{
  "n_layer": 9,
  "d_model": 160,
  "n_experts": 64,
  "experts_per_token": 2,
  "d_expert": 192,
  "d_shared_expert": 0,
  "activation": "squared_reglu",
  "moe_layers": [1, 2, 3, 4, 5, 6, 7, 8],
  "router_score": "softmax",
  "normalize_top_k": false,
  "routed_scale": 5.66,
  "balance_loss": 0.000688,
  "balance_bias": true,
  "router_noise": 0.3,
  "init_std_router": 0.0277,
  "lr_router": 0.000346,
  "vocab_size": 4096,
  "norm": "layernorm",
  "norm_eps": 1e-06,
  "tie_embeddings": true,
  "optimizer": "muon_variant",
  "lr": 0.0141,
  "beta1": 0.95,
  "grad_clip": 0.5,
  "batch_tokens": [65536, 131072, 262144],
  "seq_len": 2048,
  "train_tokens": 818000000,
  "steps": 6369,
  "dataset": "wikipedia_en"
}
Below are experts of layer 3 (counted from 0) of a mixture-of-experts language model. Rows are named gate (a neuron's input weights, with its number), up (a neuron's input weights, with its number) and show model dimensions 0-159. Each number is 50 + 12 x the weight over its row's rms, rounded and kept within 0 to 99.
Before each expert's rows: a language model's description of what the expert responds to; "mostly gets" lists some tokens that are sent to it at least half of the time. This comes from a sample of Wikipedia text that the model never trained on.

# expert 35
What it handles: Second letters after capitals. Early word pieces right after an opening capital in names and headings, such as T-y-pe, Xb-ox, B-et-ter, H-ou-ston.
mostly gets: "oston", "ween", " Coordinates", "ournament", "Th", "irc"
gate0:47 33 50 40 54 53 30 70 60 58 54 49 55 52 43 50 45 42 47 12 51 43 56 67 38 59 56 52 39 53 53 44 50 69 39 78 44 49 32 51 33 40 38 53 44 46 46 60 43 68 62 37 35 53 37 65 67 43 54 43 44 67 26 51 45 69 47 72 64 65 49 27 60 63 48 54 47 43 43 14 58 42 42 49 40 52 49 53 23 60 62 63 51 52 45 57 42 50 62 50 53 83 26 84 37 41 52 72 59 49 44 48 71 49 26 46 43 41 48 59 52 28 50 23 31 52 44 32 45 46 45 53 48 53 22 51 48 50 29 47 50 46 43 56 28 44 45 51 49 56 50 50 50 51 44 47 51 45 52 55
up0:70 52 52 57 52 47 59 25 43 51 36 63 36 64 57 51 51 54 63 67 46 56 47 30 50 43 49 42 65 37 45 60 52 32 52 33 67 52 74 50 58 55 63 58 51 54 59 32 65 44 29 60 70 53 74 38 42 49 54 57 78 40 83 52 50 38 54 24 28 48 54 64 42 42 47 47 71 53 60 82 48 56 50 54 68 54 51 51 65 25 33 36 57 47 68 51 72 52 41 50 46 32 63 34 55 60 48 34 51 53 70 60 42 69 54 58 71 73 58 49 50 69 52 80 66 48 59 70 72 56 57 58 48 49 66 43 52 62 57 56 53 59 66 50 56 46 61 47 47 45 50 48 49 62 55 50 44 50 48 49

# expert 9
What it handles: Clause-separating commas. Commas and occasionally opening parentheses or semicolons ending a phrase before and, which, but, such as "Bronze Age," or "In 2023,".
mostly gets: "),", ",", ".,"
gate0:46 65 45 51 48 49 55 56 37 37 84 42 41 68 57 34 63 55 41 51 40 67 23 60 50 06 49 38 50 50 53 61 47 56 52 44 39 50 48 45 52 51 41 80 63 45 30 47 56 52 36 66 45 40 51 27 53 51 46 52 45 13 51 49 53 44 43 39 50 31 66 56 49 37 23 51 43 31 57 47 45 30 36 61 94 77 48 54 30 48 51 55 37 54 43 46 45 68 71 39 39 49 40 48 68 39 54 38 58 57 40 41 44 68 51 45 53 49 54 57 51 47 46 38 28 44 39 52 52 54 34 51 58 57 49 52 51 47 47 51 48 55 65 41 35 49 35 54 44 80 45 61 46 54 42 58 54 58 38 49
up0:56 43 51 49 54 50 54 47 52 48 38 49 57 27 44 80 50 48 59 62 54 40 75 48 51 82 42 73 47 52 46 24 54 41 39 50 77 76 50 59 52 50 51 25 40 71 48 51 41 45 60 34 51 50 55 63 52 46 52 43 50 75 27 50 60 58 50 56 53 48 47 47 51 79 70 51 61 80 29 59 52 52 63 49 15 18 51 51 84 53 39 41 53 48 58 53 54 25 51 52 62 50 61 50 35 55 51 51 45 52 50 61 47 13 47 48 56 36 52 52 53 49 57 52 49 50 52 46 31 46 75 50 52 47 53 48 52 57 68 52 44 39 35 55 58 73 56 45 62 37 63 57 51 46 51 58 42 48 57 54

# expert 61
What it handles: Digit chunks in numbers. Digit pieces inside years, times, coordinates, populations and table figures, such as 1972, 20:00, and 1°33′.
mostly gets: "50", "40", "45", "60", "78", "000"
gate0:46 48 75 39 56 62 38 59 61 17 47 59 48 52 32 48 44 43 48 73 54 57 50 60 58 67 48 57 47 64 54 45 45 55 36 67 44 44 50 53 26 54 56 53 58 54 57 47 32 52 54 56 52 81 46 21 60 54 67 47 52 60 58 48 50 32 61 47 55 44 27 58 42 41 48 84 36 49 60 57 70 40 49 48 36 50 54 49 45 53 58 34 45 68 49 37 50 66 50 24 53 50 66 49 48 68 48 40 74 47 45 46 71 49 81 41 72 50 05 46 59 62 67 66 49 51 48 60 50 54 61 50 58 51 54 63 55 70 56 38 49 49 49 59 51 43 60 65 53 48 66 47 45 52 54 38 50 50 79 71
up0:50 45 39 55 54 43 79 32 23 75 49 48 52 54 62 47 57 61 61 36 46 49 63 42 52 48 52 47 60 37 45 51 60 47 62 44 60 71 50 49 74 47 44 49 43 42 46 55 77 55 50 42 43 30 55 74 45 49 32 54 51 46 24 48 72 60 50 59 50 71 60 48 69 58 50 52 61 52 53 44 35 52 50 56 67 43 52 56 51 50 52 59 50 40 50 68 45 24 51 72 49 49 38 51 52 38 56 63 28 61 67 54 30 60 21 61 23 39 70 57 46 32 36 36 50 70 77 45 51 48 35 57 59 59 29 40 50 24 47 53 49 59 52 46 42 57 47 41 52 49 36 50 65 45 51 66 46 48 12 50

# expert 45
What it handles: Coordinating conjunctions. Conjunctions joining phrases or clauses, mainly and, also or, but, &, while, such as "politicians and businessmen", "primary and advanced".
mostly gets: " and", " &", " or", " but", " et", ","
gate0:17 46 39 59 61 63 41 40 43 53 52 34 55 51 59 40 64 52 52 62 59 51 51 51 65 54 40 54 50 49 46 47 46 49 35 51 40 46 65 39 48 44 64 49 77 46 83 47 59 50 47 62 47 49 42 41 54 35 38 51 46 38 63 64 43 58 63 58 29 56 40 70 45 50 50 61 53 41 79 36 51 59 46 58 52 43 48 13 49 70 53 52 39 52 36 46 65 50 33 24 39 43 54 59 50 71 22 48 36 43 44 49 40 59 66 41 50 53 48 86 46 52 55 53 36 39 53 57 45 54 46 54 36 50 22 50 41 54 61 50 55 64 52 41 53 37 47 64 50 34 09 40 41 51 48 53 68 48 13 52
up0:79 58 68 50 41 32 52 62 52 47 43 63 39 48 44 60 38 45 50 43 34 51 50 48 28 46 55 47 52 48 51 51 59 55 62 49 55 52 43 68 51 54 35 55 22 51 24 58 46 47 53 41 53 44 60 58 45 66 63 49 59 63 46 40 57 39 40 50 65 50 62 32 57 52 48 38 50 57 19 61 49 37 49 41 51 49 56 82 55 36 55 46 59 52 57 55 29 44 67 67 63 59 49 35 50 27 71 51 73 63 55 54 52 45 32 53 53 50 53 17 49 46 45 48 71 60 41 42 53 50 53 45 58 50 80 50 67 46 47 50 43 33 48 54 49 59 52 38 49 65 92 54 57 40 54 48 36 50 98 50

# expert 55
What it handles: Table separators and symbols. Pipes, dashes, slashes, line breaks and zeros in statistics tables, plus the dot in Vol. and colons in race times.
mostly gets: " −", " .", " *", " —", " /", "%;"
gate0:66 71 52 49 49 48 59 35 66 53 47 45 59 55 69 69 42 51 22 31 57 59 56 46 71 49 42 58 68 46 54 56 50 17 46 70 53 50 14 42 53 51 44 24 61 50 46 57 42 67 46 50 48 46 42 53 42 51 53 20 25 61 41 59 54 69 46 53 51 50 49 47 47 68 49 47 50 48 38 57 47 43 33 48 54 54 47 51 49 47 56 52 51 44 55 31 46 76 61 45 43 38 42 68 51 46 50 64 51 51 71 48 41 45 61 44 33 43 47 51 48 46 37 20 52 66 58 62 52 74 56 31 76 46 52 58 54 13 34 59 50 38 35 47 29 55 54 49 58 55 43 52 29 60 43 44 51 83 42 59
up0:54 57 55 47 45 52 51 41 72 50 53 42 70 60 66 74 14 48 29 35 47 60 65 45 69 42 43 51 78 49 50 47 57 15 51 53 64 54 23 52 60 51 36 33 54 63 46 80 46 54 50 53 44 42 35 51 44 54 50 32 29 66 42 54 52 69 51 59 51 47 36 50 49 82 49 49 38 53 40 52 50 38 31 49 50 61 49 60 55 53 54 53 50 40 50 23 46 67 64 47 32 56 46 64 51 50 56 67 53 51 72 56 34 47 64 44 36 54 47 55 49 43 34 42 51 86 54 65 47 71 52 34 59 43 46 54 66 21 50 55 54 44 44 50 38 50 53 47 60 60 42 51 40 55 45 43 56 76 48 69

# expert 40
What it handles: Verb first letters. Single-letter or short word-start pieces beginning a lowercase verb or word, often after to or was, such as c(ut), cont(ributed), st(abbed).
mostly gets: " c", " ch", " rec", " t", " cont", " acc"
gate0:25 73 45 47 37 56 63 52 47 59 33 46 46 52 40 50 75 38 59 67 59 64 60 35 52 65 43 42 52 63 36 44 47 34 50 51 26 41 46 46 38 55 62 62 40 42 56 48 50 48 60 32 60 41 39 56 40 63 51 13 66 56 48 68 48 53 40 40 46 48 42 36 47 69 77 33 66 46 44 31 51 49 50 51 65 35 51 34 39 46 39 36 27 48 48 40 46 46 49 58 47 40 50 52 37 18 46 57 60 71 50 29 50 48 41 40 54 50 53 50 43 52 51 21 69 47 31 40 45 68 39 46 56 41 35 26 58 63 31 37 44 50 74 48 67 56 50 60 49 51 40 22 47 25 47 51 48 67 41 48
up0:23 64 46 47 42 63 63 53 45 56 51 45 49 45 35 48 62 44 63 60 81 74 60 38 42 53 39 39 64 68 40 47 47 49 54 50 31 32 47 51 40 70 51 57 49 50 53 50 45 61 61 42 74 18 40 49 23 54 56 09 72 55 39 76 48 55 43 31 50 45 48 46 49 62 92 39 55 45 50 33 60 51 50 51 78 50 50 43 46 49 43 45 38 54 47 31 50 67 49 50 65 43 60 46 43 34 54 53 57 56 50 30 51 52 41 43 54 54 53 63 47 50 56 27 65 54 45 38 44 65 38 45 54 46 27 47 64 65 38 41 47 52 80 40 56 53 50 71 47 64 46 35 50 36 49 52 43 52 51 54